config.toml
n_layer = 9
d_model = 224
n_experts = 32
experts_per_token = 2
d_expert = 160
d_shared_expert = 0
activation = "swiglu"
moe_layers = [0, 1, 2, 3, 4, 5, 6, 7, 8]
router_score = "sigmoid"
normalize_top_k = true
routed_scale = 1.5
balance_loss = 0.000602
balance_bias = true
init_std_router = 0.0238
lr_router = 0.00151
vocab_size = 16384
norm = "layernorm"
norm_eps = 1e-06
tie_embeddings = false
optimizer = "soap_variant"
lr = 0.00734
batch_tokens = 131072
seq_len = 1024
train_tokens = 712800000
steps = 5439
dataset = "wikipedia_en"
Below are experts of layer 2 (counted from 0) of a mixture-of-experts language model. Rows are named router (the router's row for the expert), gate (a neuron's input weights, with its number), up (a neuron's input weights, with its number), down (a neuron's output weights, with its number) and show model dimensions 168-223. Each number is 500 + 25 x the weight over its row's rms, rounded and kept within 0 to 999. Numbers have three digits each.
Before each expert's rows: "gets" lists some tokens that make up at least twice as much of what it gets as of all text. This comes from a sample of Wikipedia text that the model never trained on. Tokens count by the router's weight.

# expert 17
gets: " L", " T", " R", " M", " P", " C"
router:551478483512470487529455493499496450503533485544483537471513504514478498523500470522523521513525470486491502483532510551548528464483504503504530541499535452479443500471
gate2:510495514474473451509512517515531498479515451485479510548480503495487491514511485486515520504496519469473495540484520521520508528487431522507510463484462492516494516483
up2:491479498501511505516531509533535482493490512437465531502492470470511522537470458482470490510495515520490466501479481574515522502505476503487538487521523492496562491495
down2:483488517521510509506498476519513490508524457502474513482468473499517497514466526526477476511501499498522507530526511486502513492523519509472481429474605484520509472515
gate3:484475516499518487444472504506499529524465541493466483501471495510462525405491475526491538475528484505500511485474499491504522514487495503569536540478489464497537511531
up3:562475526527500502488463484475474547491478494480483499466473519468487507473439514471522476485479474507515503483498537523476513495503497510515514532493464505524524515503
down3:508525453452514498457508474508510562493460469479531487428503501509485503472449529458508523528504538536515494515462461511488508511505517536513496497494486475527515513512
gate4:463505503482490534471494506476491491462534469470469488492550451529470469560468492477498505480522482531481494500485506510562520472533508456518540457506444439458506476540
up4:493484486490483447483498496452514486469440512477530494526498499497524501524512508501532501453467513482526513521517551500453529485515528534457497506515505501461518516501
down4:491511524534538444491476486480535472479500519497528533450539496509541573479477488511485461508477528449483484522498501530516544508466535504500472502522477506528530476488

# expert 30
gets: " |", "|", ";", " —;", ");", "″N"
router:503499515493488478543475515485488489500498487511501534495493494519523491524513489543506535490498494478502492478538489509508458437479498479519538528468505471474461502479
gate3:537512503504420503499460518544484497507511522472516544485481516492528489449483465481457448510481486514481506503491527504458452482533496539518521499501505524510476499484
up3:478538513502496463475462552456500516536531487451509546508490544465524512485528500501470456462509462471515490498463552485513499485530482533541459499493497530504520516506
down3:511476492509498540468515463490551541519480544505472499492470490464516499490495494492500466483552512499512510520465507539522495518532563461503487493501488508512498482506
gate4:543491503536517485472554436456502511502521516530542484462493475535492486510485483527515485480544507502529481538510473522458476491476479488519528467502518485461451464516
up4:526471504499472498490530429500523503504535512554527482475502479490511520502450500530519500502521490493529464503515487518513496510446495476468541465477521519451467474510
down4:456512519453525475491500521451527534481473468485507521520508494496483527503501509548496487530484519521489515516479514528484523477450510497488520465511490471465511508547
gate5:510502518525539504501543504491503517485535489512512455517511547488490456488540488510505529544506491519522481525449517497447496485506533469514557502469490467505539510523
up5:498498504518531491530528493538506523519500512529469491477537516467462462462493508542501523550512439506539527512503505523498503496506516465520528496508492460512526443524
down5:507521504524451534496529493519473470490500526519507531508462492517502500502502475545529517427469485493502517503534516491496464508504485551456518538538501493504457523490

# expert 1
gets: " was", " is", " were", " a", " are", " be"
router:484518485485485506507472493489484479514529504536482519465550497525503500523529510512510540495547489452493500497463469516521481477470485534496471528497522436524499511537
gate2:521508498510474473501533482467514462548506476471523507509500518474513463506495483509508488529497526515549448516481475490495447492522463523495505471499509495529511538472
up2:478511466501553502493522453504505498505505514557481465448492492487461502555500505522500486456473496514505459497480529472521503544507507524523507518480514578469475475500
down2:499466529481501466510465511480524503508540516480489529487524510521502465505511478484492468518485498461488536543498501505460495536478506522512484479518515500492537478521
gate3:489506483511458478509532542561523505510499493477500520480508520492517519560489500455465478507539476512512489520469529463545480472516533493462463473498540475503534478486
up3:477503538500457485535522502485506480541478520500489503464472548515536543499483554483537494535523511559503498543511530493533507466483508501452510532477487506468486511512
down3:523495479506462526463502491490494518496498506497474535470491516495479488474479515498534477509515515504486483508470541494556503536499530482478533488515479533483459508469
gate4:477495437530478504490477491518514497589500499505513493484514508502496534504511547545472492482549496548500512489454480560497521535535493464501460526496533448536524514527
up4:464475490490537520497494530489514509519475461463503510470470532546518480502521487504501478481514512504522510468507513442522496526545522461502525451502471513464514504539
down4:519506446499459489549496477476465455501530471510493483492530476481480484500488473500491489514544526507478501528523472541512507491454525453518493499467514494536526508484

# expert 18
gets: "o", "ing", "a", "al", "on", "e"
router:515488518498481527489486489506482486507505445494484534483504516491492492482511473525519492500519484517528491523508527491494473485440453481543467583466520513495498493488
gate2:513500514495477474492501523500490471535495492514517498540458494499490527522493484462473527500517524483509482480499515492468501511466499506508464548498429506478486548481
up2:482527492499486493508489512485509519548517507489520529530509527517516491534463536514484498479521504465513481525507487527492512479461496546472463510501472500467527543524
down2:523497518517509471558499499498524560503515517503500506486488539507479497480508526524512514516489483480543513519525481509475441485495472491506497572535441526492505535496
gate3:501493481490509488486494523528527524480490518500567510529495519524559560432480482511515469509510566514508485511455504507520499469488459522484540550466491530500466514514
up3:463472456481500512479482473479518479492503487479563527453520478510463506500444494520491499476504556472477498498508477515509484506507510537508557468501515487472507505538
down3:489493514502535530420490471479504493519483480505529449519482503507506509517527483504483537518461507511502502530463527467527495490506459476505501482515491500476535479502
gate4:513488522513447535484496539501521477540488480494448501506495544503521493440441495481529536486504487493513492510470526503493527497544545542506508524475499487516535515485
up4:435466496493469475487548494460516466494502545458511427449504456533485523531511444508497514472486512476481512501490512505502525522500492470470488483489509487500442518465
down4:522496493482539475491500485481495496535490494501531499499508497503532568541530498491466507469536516461518498539505526490498521534527462497455490496537532511481502495472

# expert 14
gets: "20", "u", "or", " May", " July", " October"
router:487476467513469461500487504470503481497497477509495478502496516548514442505490449523526495534497416489515502481495522536471491443514486554478570544472513449505458444481
gate3:455471457460515499489526475491509527527526471487447464478511497501518482525497502484497493501535463484527483529461454485505499525495532497473471519523518446500477487514
up3:517495554489559458553511511508496448505503474519524486488469491526463503521471522515501479512463522517470516500527447484505534516493487460509546538478518476481503484504
down3:469490482510485506513505484480500515512496510504515446479460529468521492474442480474530491539491508471483518505504470550494469503498453544505550532510544518479533472501
gate4:474481481480517506491494494520484553471486496505522500466449546480528514529519478504501506459519506528479501560516482530493523451470445465514515512510544518495493522433
up4:482512500562527531476496482491509482536516494509546506490469461505517513479520534469472511508546500471484491474486534474507509533517485467505456483506541472516495501488
down4:469479538510479516472544467473487544482532529521449480457538489482487441497479559497470483532444474503488527493506499484477523545479484483517494442530512522492504446515
gate5:530494519470493465478533532459495510503472464505500553476503482514514491499489508536486493519521552487485520519506496469510511498473477489525484528476465500473519483548
up5:509478485494520486486455470526528500503499498532519494480474508483467514501485558464506497508451491516548451477467523480483494515516493495514466461486545567518505517454
down5:493528473494483475522512515514535495506535475497534518555479543481495504469486536517513535513494514454495497506540494534543482491514496486528493474529485478504486530510

# expert 29
gets: ".\n\n", "\n\n", "==", "==\n", "===", " |\n\n"
router:524484493496473451500477500480479469543496467549504522449567512532499497513531510498525528477520462481506532476513538524517477446485480532521508553501558490485504442460
gate3:502488482490549532522458509492515500471492430496508484521549468515489496501498525526488514461496528488457519488465470502476510468494526557498520544471576500474468503496
up3:467461518514501474495506485546527530473567481488548507559517504469504472478516462509536489544494472502500473470516487496479501518530526475504511499499486450492520500534
down3:495472512501494512498516488505498514450485493524512503517456532462468494541483514544462500506471480501531532481465499534498509525465511508472499496492462525451516513471
gate4:547514490494476501504526481526523467497479483483482508467496475533538513497489494495532471497506495498486513540450555506495470449518509505488483525423503499540492479486
up4:506515500488510491431445501505491516493472512506510541469475510529484511517499482480456503514522476475506533514504506500501532469527487511520495470493517556515474467509
down4:511503485520505506505509497513460497501525499488526488471549459494521534533548474456460513491523488504476506493496527488505502516547498532508519476551486479483499519446
gate5:490514525508497473537513539473536499536464486496510510477456497507488478514525529479481529484470445519472532508484505478499521514537509518478519526516508479481528478517
up5:548524536500493490491487493550480479479485529523509491515475502517461483532462508505525486504486501509512497480486515466495508514468542537517498461531482503527481565493
down5:491564498501488476488549517503511506529488541475479543515445465469499527476461487487485497540520480498466508536480552508505485527527478505510540493523476496531525494521

# expert 9
gets: " and", "\n", " by", " with", ",", ")\n"
router:527482541482480487532481492466502503526522485516474517479515506539539461515519466546522532507540468508512464504511513517529483515509478504494517514500533511440492462476
gate2:474493502540501459531553460450508485502526514494510504500470518491487530527465506466527517495515558527531477460538505540512506468503485493488556508502480468508497520499
up2:500462499547489513433465478496500487480508492480508529541516481500495558516484494508490493542471514474511479510467494505510533513456513468552486527510539522496522521465
down2:497501497535522496485487533474512481480496488480522517474516528489447513504476528489492507530482499522535526504495525512508528485499543526457478476524555515487505505499
gate3:479511455536495541476496487455456519498508513471508485460521497511526501526512517513532461532474530524522512507508477491504526520459517505527515519454483484508500484539
up3:517523495525519501457466513511483554508565508509528488503454485498516481509482524490472519512456577455488516511506470514480493493520522463548533471513453456564506510485
down3:511481509502530459471524466502473505493511477507520504467452511510517469511536498540476436514514493478544527505437474478501484504504477494498469513458513502482515458500
gate4:472528541466516539534485523529438513483489514481465480479542470489497523509473505469504536477493529532533516521513467493524508465501493481469542460499469541487525490512
up4:503478486499468493505515487493521503529481500514494481469483480464521516529510497548494531508528523522505485548534477527472476493522485501532476491503535512525493542516
down4:560541526522523513488492455502474497460466532467504493467512517516505524521491521509495514529477477568481484479536464478511501497497522490470467456458490507481541524495

# expert 16
gets: ".", "–", " United", "/", "b", " States"
router:504512484543500446506491501507538521528522494529527504505517499510490464536468481492523509500510479499487514487518503526503483474466474513538478498504477448484464480467
gate4:552489497532521488499511522511498499509475504496505516480485501490524496559533509526488510478495510473486493534485471425526532523505477491467498448503529506511459499489
up4:500518505517528469474523500509476484479503477517479453481522488490550457468483497463501493550442470466498479534515514503521505455541527513438472502520475498533507454500
down4:484530491517500500507464487480463537459513504466497477513449514473528466500495501530462556552470514531509499478477500506491487512519553490432528478500524517474502452511
gate5:511530443481493501509525489473498472526475452475478494500510497499516514542518489468464455541513494510478497501503493521472475471496499473521493482507513479518464482457
up5:494520512488508524460521515470514490532523499494520483518485541491466504530512510511501494557530488462475523513504478538472495477535523515491500460480544477490506490479
down5:484474530517511493514521488497499467474498514543537477521467508473490488532542513502448501522482524458501486524502485483486536516484493535517479457515516462520526491535
gate6:518508494493466459490468524526538441524567529529499460438503508504472463505439537530506480517508492507494506459481526517495497490528547511506505504495485533518494550480
up6:498513559494528491519530474517471554489536487496492537533489517507494444466503523491498523508507522524517473521486482516480556528517500514465540500504506558504491490512
down6:506452530489469516524514531534486502490488515501495503523513504509474455468487511493523482496479550522461528487530458525494492488500484459518525486506523538489508531555

# expert 23
gets: ",", "s", "),", "ers", "es", "ors"
router:524498477530476460546495492505452458486524514498483508466538498527498494539492455553544526517532486497486486518485510543539488449477520542513505519510514486487485481499
gate4:517485516559506526533485494475488511553535476484427469514537493508464502525504516525500486500501503525517506474481546504479544483515525486524518505473496482541472468482
up4:495548522505489462479500528532487523474515524477507501506508497505465487560484484484505503489489449470510512489485529508532543523526475485519509481518521501531547459461
down4:476539482481529488531487514487525528515560508517461481521511534496522506463522503475536467478530536478539529520499503520533491463548494519520516483484474456519492518502
gate5:499535487508486472490484464485509444492529487498445544515528499510521497505473466492468490499513493499489488502507492552500479470491494499493461521533509514488518494509
up5:509483514516507525498483468506489474475483417498507514531502488476523479509528504503462482527455471517523498456460489501498541518499457475514549522476498501470490529557
down5:470528542479529483495492494497515456518523535537466520474536526487512484453479506540545477520517486480468499512484520505481485493487515482502512528558502467484483501512
gate6:502539479507479475498508484510478505578510502510545493489496484513539536482532475509514483506493481485470519518506483518562532507488513506503517541489523468483470519500
up6:533546503475487519503474470489454465476496551504484468478456506533506492518487478473505453472448500517489514499493483511539474513468526502474542489472512500484449557500
down6:502473483521481484504502504535495495524503502509500499498526585539510526497530474515528491491502484493521484508478517505452513490478496474523474522475509530456456535521

# expert 21
gets: "-", ".", " The", ".\n\n", "The", ")."
router:473463514502493504502472497506495479511499505520511512507491471536520477503459500480503505473517471498498485500534526521533504487494467518493541495487534463482479448499
gate2:495486501466494485446527514504519514478455524507489533469492530488493493457439478577447459515508563516457532485515507503525534500512513529490489472521496486495481500533
up2:491518494462532509434505501483540484487512544517503518467493495507477473487489490516450513521525479523471487478488534464504523471511503533483487499525536541504470541496
down2:493486504500522547521457500504503480475521517511457516505532548554491493485544549542465480506493526493490490506477499483519503488486494495516478497454531515453481554527
gate3:525452487520536532504479507512466504516503481499449501508476523508552504513498517453513514496495523512534502494490491554508517525486490518468455501505511471514478511503
up3:502469490483496513497534499487489491536500485525483468498486468505500477490491540517496501475525495503480493462495556524503472456490539479495478545497524506498493480505
down3:521484509484505495516481579479504502514507464500509503473463502516465533517485542505520491492484526494469481521476518530497462504483522485545484520484510504506516474491
gate4:507526472454482462498550532487507511514492510530504478504487542502467460520506535457521521543533485528540530510498482497524455552483495470490515520481494472503522520506
up4:501507495485530492496496528516548541512444503536510537498481507528501491554524498482554493535498481538462508500483484472495453534497500501525500503488513498525511486552
down4:488522561526509489474520496530535481474516512514483489481455514476497498527507497481487544501518468472517543491482488542451505531513450498486525544511538496479434472536

# expert 0
gets: " ", "19", "20", "18", "10", "17"
router:543462483508498488521450513457492476487495487532489509509512472522490490525494462500514511535536448465501498531502530571507442477478477523505528544492514477487483494515
gate3:539493472508517485477477503481556478501503515533456518549569495469554487478544526478481521505492502496548524529492487462503496512483528500509495490487517481538517500493
up3:469522533496526481523512515510491532482505508459469450490496491529466474491494528544590491492494520497437500482503495494500467496504487481491505489508530500499515488501
down3:501510537489475561491535483515538517521498525491478511492509514513516500501492488519505517522529481481501484484454487533502481487511512502491519513507524521460434469530
gate4:509485526492494514495458504521456505534489440484471558512487487479505483455478511527477492518484484496453537541491528534514487491511512503476492498503475487481515530508
up4:526519467510489483526519523480531528445498529503515444455521561508529532522503475502526508473524499520543530515499499498484500506519488532525521494510523453498473521478
down4:513498512499514492542497499479505466518508514483519443455509500527529490485491508465501497489524487533506514508523492567460521506531481476489504493513538528506539478509
gate5:530502504473520481537477486471497500494490519515486548525490542498497497532520510528524501492515521510496523515483527477457515503499456562468526508535502500528489486462
up5:555519499510513477518452476504539512495488501490500496532480494477460517512497547516504528500553520520502500486504532488498486516503538488504553504519505498481508513471
down5:537514495516482508490499477457485529530484511509500512500480536518540478499490515526476438492531472487487456495542480531559531485476497515506417489480491512521500509484

# expert 10
gets: ":", " |", " first", "°", " /", "′"
router:484495497536492504505475524491484463537540478531503511471499502501516479527486488502570556541493463478475480499498527540484496484455482488520547514487490476516483508502
gate2:466519502505487495480483524541481511452494501522483500512509490473523520503447484502506462530527475494492513502530486505501486498531501447491499525494506536517488456517
up2:494493578484464507555500490511546502486498539520475513531480498510485551499516506454519504480489528524490508506488523514501504522527507502446501506497541457546530496480
down2:497548454520499517522509462501492503528453464521493509493493476472518518527488526469486467499532500522541510472483518520521486485526538488489501484462512525498525514461
gate3:480529473484503513488499463522428508500515493483497520490460471531505492512547512523477525540476530494493517515500510487466505500538517512544519503476529531553511531484
up3:483506491501538505523504461527458488488533516518491507474483450501501473502516507509520536510488496450495474508514507507486507458499529518493528517500537524540479510499
down3:490528530460520434510468513517496513525491501479516469441490538506556488525462495481449469471487475498489484523469510507432556500486517410503540496510490507535528486492
gate4:520509510545519510485472509513506495459508518525524511481453449474465515506483469479499544493529500541471536519485512562473488496483508555527525469543504466537469508491
up4:527488443501507498482493529506495556505491490526486485527487490487479489494484490496470527521507487493468489444531535498468488505455496490542488530518486487455483499514
down4:515506502513508479476505491491513512516490494452509510462515497517489492522513499503526526526511488476508545499520501477464487492456496511495538474521513513505440483533

# expert 5
gets: " for", " as", " at", " from", " that", " over"
router:527515502539469499501460511507499478502531515516519539507533470514497485484488467471543487502474495483512504475524507522500482489500495505524497510475526457523468483448
gate2:482533529540552496468502489551507529509490514511499518509516509484471457540501503472502486503483491527467482529488551518508490466493467524532500514436511522484503511477
up2:476528512528510499500515479521523468493513478512506522495536523481489465509527513491486515479493493479516486536514495558525493522520472475495490540515515490504512514483
down2:492538457475494523508506491493514448489492529522543501497473498471495513549509496515545450519442509538490497514502511509518523472499524495477527507502490499520482483474
gate3:573499531532576507524545491499474490517530527524536488522466458519517470451500527522505484470503485477456465506494463566525495510491489503495498529514476524520540498466
up3:485472506551514500536471527481478508485499493520514543520538561509470497480488488502470504507483507503498518500476470530494493507501485515465521478499491495461521505456
down3:475498478451502520491468497512516490507480479537495489522487487483515524505476498525479517493557500529519483516487491515513500510519507541555552474498484519483508528514
gate4:500512500529531474452506496564528499477476468492541502488506554563557475527505522517472483493527532516538512539479528485506486504518487472527497482533460517492481482472
up4:499514502469521450479504545508520512496451436464522480534503522485551502418496494532518513499525477468478494496497521488556511480537468543492451496494490524492506477462
down4:517479501482548472511494499514512536537506514524486492464506517518457485478505513474548518523481506462522542549514522536485473483479529507452482503502474505501455459481

# expert 6
gets: " a", " an", " other", " new", " more", " some"
router:535498447502456517523481496503496473511517480522487495483524478532515491520478471490540540499504495499522484476546495553491504458482482514523517534495523499463504510514
gate2:509472460485462505505499498509508535513557523502496523475543530504476522491557507513493530512490489504497501536516501481532499517506476474489506509500452504431493510498
up2:490543491496501460495477507511482488501501503500483480482480528485490548493511469527494494510481478502538519512490504487425487498507540557501484479483509438489529563466
down2:484540461502449534474483528491440468494476520472490459493522454552498516528457468510490509514508549481543498502460510503504489465552489511533527499545521464489537505501
gate3:523514525578490518489467450534484477494525490542485441483496462485452490501490473478502480530537523514481505540523463516512513531522490514499452550501485491470534473517
up3:499477473443512524506462431527555472525480550544483550470527494526516489482506473479482451489505544534483512462459488454490515497497503508484528458501490453539521504470
down3:487509506503466494505474492492481462484479486501484497557494508547527471468488527502511561516496465541461477476497490478473517525522519481491523490491456480512521499522
gate4:513544524508500508526458514506540536522546531460523534510508505493491536508512473501503480475470477496523494490486477489518522471489481521488458484467528512471514515512
up4:464475498487486484465481490479457506486488471565472500500426511524483496461507512502499477543506481468516522430468494540478490531482482459533521489528511494501482473523
down4:520529566447495482514490470485542477532509525540511456516469480498466492533512501491481503493476488481538499512487506460522512487535526456478497530500518474488503519494

# expert 24
gets: " he", " which", " it", " He", " that", " who"
router:511456493517461477506460485475516490497483497526492527502530466560521436542529472465544501488497451503534532507519518501556474485492494518506508521477503497508477504501
gate4:485450514492495479514486499517495459492521526489513464517497482503509485524515524545480476518503464496492452504529523459484505500527512529503520515447556531496518511464
up4:478473470500478518486481487522514533502530510467457546496526495496493493588536547494472526473467504475480491524484473510471523533517497475489514523420481491522473523520
down4:474545501495500467471560480505510491514492487552505517459493476541480500491518539506484494534527484477467508530532518497529514466511545515539522488472507515492479543493
gate5:539537492503449476469496490457496523514497524468488539506510483529467518511495506523461465513504485504504548522471497492505529479495522506535477501495487500517521493489
up5:472482539497499503532554458511510510522472516540550487481491505486511491510496532521460501490495469511453534504507430493535473499488476500534511472503506509467493507454
down5:502583472465475504507475519534495475497467527517473493514524493495478553522484465503484509459544560491529434493485513527499477438536467505484586513513496514468548518493
gate6:501534524470530526548516495482473502503495501466509562510486509433503506491494540485474541487528490481524484511534502445481507485489483475489471503514502492462479503467
up6:518524511460524471487553513496571480494514457487546476498518508495531492479525439472477499513502479510513506490515529528518465529497449515504493499477541538521522487489
down6:521499487509506509519487503461532489520504539451472514516503510492523543500484504509527528464490506517482510516438511517511513483530519516535483543513494494515470468517

# expert 25
gets: " \"", "ed", "ing", " out", " up", "ated"
router:509503521491448514491462496497465453523533491565492508474517495464495443467486472460532510515532463489510503482490503553530489473501518548525534543509528500494508479518
gate3:489514505514472526553454504473466519498520541539480479476562500503505498471454510478484506500532491538505471509474497512485534510467534507479507490513509472526526465528
up3:492473494480507513532481494485531472539496463524495496483515444511489495460495492459494510508509486549489453531492470497522469501478506493471477549506516488507508515503
down3:533513461539541449554493534516488521522450520432535511527465530505503504480515488488524461502519509487497505511526511520523491501486514482526539463486455494469478489508
gate4:462502491519486520473517508458482475495530460535504491543526516494510486506537520497509485528490542480512519495496478530477503480526495563473513520490558493523493496436
up4:510521495512496529474502504490488463523490506535469463507487503490508456495477492497454544492510487445480500459508533530518471455455473513460501520483484525444533512501
down4:524469485474513525465476508520476506462526508516520491508478554503496479501454495497502474507539500525492479538466528513539490522495497554533532509507482465510546504507
gate5:513525501492471491501480452520473444491495590497467527537511481504470478512547519498503488536527524496532468481490467481509487499473510499518514538509450495492500482506
up5:502499558554522505449503515508450528508552499497501515531449510503517521498482496476482503473520479473504519492520514495507440510489540469477528498469513488466455473511
down5:485524486465502483490538453498514475492547552536505501541489463484503509526498529497484504507494513498504506518463495488516481522492476487478508490501493524509518499503

# expert 20
gets: "'s", " B", " G", " A", " D", " V"
router:540537508529487445531488498460440474529477474507474505450542476511513505556497441493501513510514489491500508472559488499492473508459478441501521528485526486460514500491
gate4:467505480491501483516492565497443495507500507533447462513439486489513543467467513516482525500515514522522536488517512507472452478519489503478477494509494520514458497462
up4:465490510470535532512493457536471495505440472485522524504517494507516479524521469533513499501547514561493490514494508513483490528539531483511511497514504451551532524506
down4:503508515496463515476493541509543545490479512487477501520529528525507476509471458521528490513549506510503561515496518517505483491535499494486532496550492476504521538489
gate5:473537524473533498534510471529509430524503517507472482522517526480512522496474452497470444490527523485503492449498491519539469475469514488467487525479532515519500531506
up5:510453490514461514517492481454492439468490477566529497475503507535524525487480481506538491483517520548469517514491504524532546516492461500539484468485506484467522502510
down5:478484520535491531519514505537483488530494476483469467546472497451529499526549482481480493480508481470478487497554499502449462539527446484491476503541467457525459525469
gate6:519512536524497503523484504475522462503581478450492452521490520501536476483440526477510506550492495511532502505518523486505479525494491517498508521514489508508475497501
up6:566499506482492501486506494549542526522472497545497494446495495493485504477501483481507457487522516496476528510482504493502507535516489504499527488491483560524528514481
down6:549479459456465540482499462471457496506490509540486488522522548492519495536515469490510488477534512510491555552488494507495509512523495504510548542514499500457475463486

# expert 4
gets: " –", " -", " had", " —", " New", " has"
router:536513523490478489512450526513484481493539498528463517493522511506482482520478472493496523494521490488513517478496523557506461477460495503548510538527519442488498452499
gate5:524508485476504504543544550504502485509556524479493465485483495531499500480539515523532535481470506490465489495527519489475500481535523534512494518521490466464476479512
up5:540540506486512475510541528524507491505564502474504520490528538526514469497520503502492515471525520512527516509479488483512488520522507518535485480479481471522493506492
down5:522502488499528472509484541502509489522484496484473461487556500533509487463495498547505453480470563535473494529496534438516471513548493487538494483511481476513502479525
gate6:472476498464489480489493469472507545502478446469498492532456478525517476522524505511485508509501490565490481515462522521474489541439530492473477502473500484509476502507
up6:500507520508474514517497504516474526431462504489497558491467452488529525500528495554526444551456479527475529481486538502504480524473536520482479553463481514510546501516
down6:568501484517467499463493501490509488502487483532534490489511463528508466457511529495525508525492506496479510534480509468537458472513535485519483492502496521504490476460
gate7:505523491480484505524526486463450512450485534512529469508492513499491493502520499516531469536469447481513530468484480522481478514504525478526453494478461501501511485496
up7:505497509535478482547445520547520490524535503510500498485501494495494527483489508445508510503519505490501522503480492455527531512469491540532460528483486495498497549504
down7:493505505519495498521511510517468502497498504506499531548483512511494519497555515483468518507507465491513499495472489511521488483473490502475496497504519456495474544484

# expert 2
gets: " ", " (", "(", " [", " $", " (−"
router:505486515526483493518459525449497479507518497532502563506510479534499502532511486497501538494545475490512527517532556479489446459487480522520508531486511480457484488487
gate3:529510499516492549524494483499486502538518459476507477509514460516563528529519522513493487551516538505521520455473453426463531501504506490538479501499540504449541517506
up3:494495524501514491536502546434476487480491519506498502495545525455547512512502491533531443478560468548515513502496519493502529533517512485546509513531523468501488536498
down3:493513519495479538475489475518505528447478502470461499432504557462489543498505515476492487494505471495486466529554521506480433503497504504513481497533502529493523508505
gate4:481495490468506517504475518505506514501519479488487485547508484485527495537485479488470570484544533486500469498453510495461526515478507505499494484519481522493487494481
up4:468554529486539545467484536502545535513538501491492506517503483481492537514501484461476524497499511532513458455490491478444502505470489530530516456474480566451494471468
down4:491493555504493504516528475502529528518528515536486557539519542519505487510524524509439452550501495472480527488484480511523458535496519508525482537480510492493523498473
gate5:538497533504522495492530474542523458511534502523530525518500528471498531492455492504504495502482504516534545489508490490513480489516519465465489543504562492518489484473
up5:491509475508504487452466488544491489495490504484484503508456500534528540466517466565527499525485492525476515495518506477529474548470469524522503492472458476503523518518
down5:514493470537528554526475503527490497524520526507490501534513461532489485425480482559484482467490519465499498492476544510548509563504500493504498533510545541489511499494

# expert 26
gets: " to", " |\n", "\n", " into", " would", " about"
router:530506543517467477463478524526487477518511477492485521461516497548509503508459463492531492523527494460486513499506465562521500490505478516526528523490503463458489465490
gate2:517464543528544461555484489536481554490532497471477515478504507562507507498478485460505478518491473514513498457508476561542504491495538513460482514456493482473511498484
up2:511470480507489539510497490500490511502513478473477488461507485473533480500456489512474530481513486486517536498488525480493509553501498508513507496509541490526471495501
down2:476509479506481515493530480450496470482498541486495512487532470493516539505477505533490489500510539532498533498515493501510510494518469459524503474475493487481551530483
gate3:477546506516463554472468489478494495483508492467502496470456480470497490480488522514491474514481475504496514513487483480520511500519520544531497495486478516540540471523
up3:498481485526545465511504487518470475520537474534504534513516512519497494479486481470525488507508489473513470506544524527506532501487523528479496506539464494468512543456
down3:490503457480510521525491424550483556484492491511527521484503514504506501500477511492497486460481484468458492524459483476505459433496461487475524530526517514514472498457
gate4:505517475476433476497523518513510472552537517519500511527496488504493480511483499491515551492485512523495467493503491463515505471527482517487532465514527501495520523455
up4:529476515454510514512521533497520524522543509517516518503490461514533521497523498506485524501493500490536474502505510510547490465540511492516525450501514467493507462484
down4:484495517463471538502536512515544521512499493523441497494516539451577476533483470503492519532475494472499530540520508498479527535491505480453508482518484519543516470493

# expert 31
gets: " the", " of", " in", " on", " during", "The"
router:531510509479471457518476519465470487511522477506500505469537509497515496521498499500524522514517475500526465508503507517521466401492495501529503515490511442478483489502
gate5:483518470472499489498487487479542491551523505548517550511493568500513517508454504552454490477494499503493520469466487518520494521530525472490502514484498514507521501544
up5:460496519495510539525476502487485501487489515490476511510483514482503533522454522526467511522499491521486469511493452493494477499475504512553517480502461485510508519473
down5:534516541454484466521535462517488494493484524474491492495498522503541456493507479506476468490488474516536512511408525467510542490528501509508514485477469488530507470497
gate6:490514461513492469567447462483536520544509476519484495486509433513467501510493511484512532546493461495518505515480548522505471494516487499482477467465468514478565521538
up6:522514493543536560496541469502486471497493516497535461505500550506518522487543473478466504509473480468522518535488532519523475506522495581497471534460544508494528507522
down6:530485476499470478477522450516485531471491481492477490497465537502491486530491532513469483530526473445497477527503521496506488513475514483496487483525493563463464472504
gate7:484490482465497550508519518501494547500556503480503518524498455468503478467501531512491539482533508496475507550526495538514501465481497510502481464462501513514490520505
up7:471453499501514522468479526517463518486496508498512485545508497474510523477481479523474496518496516513466516518481472550454504538480538533502484505504569477461578460513
down7:440475530466506492525511527500520515539469472512532502447505500510499490461533462481493455490512509519468477533483480515485484537489548530496495550525509558525474514539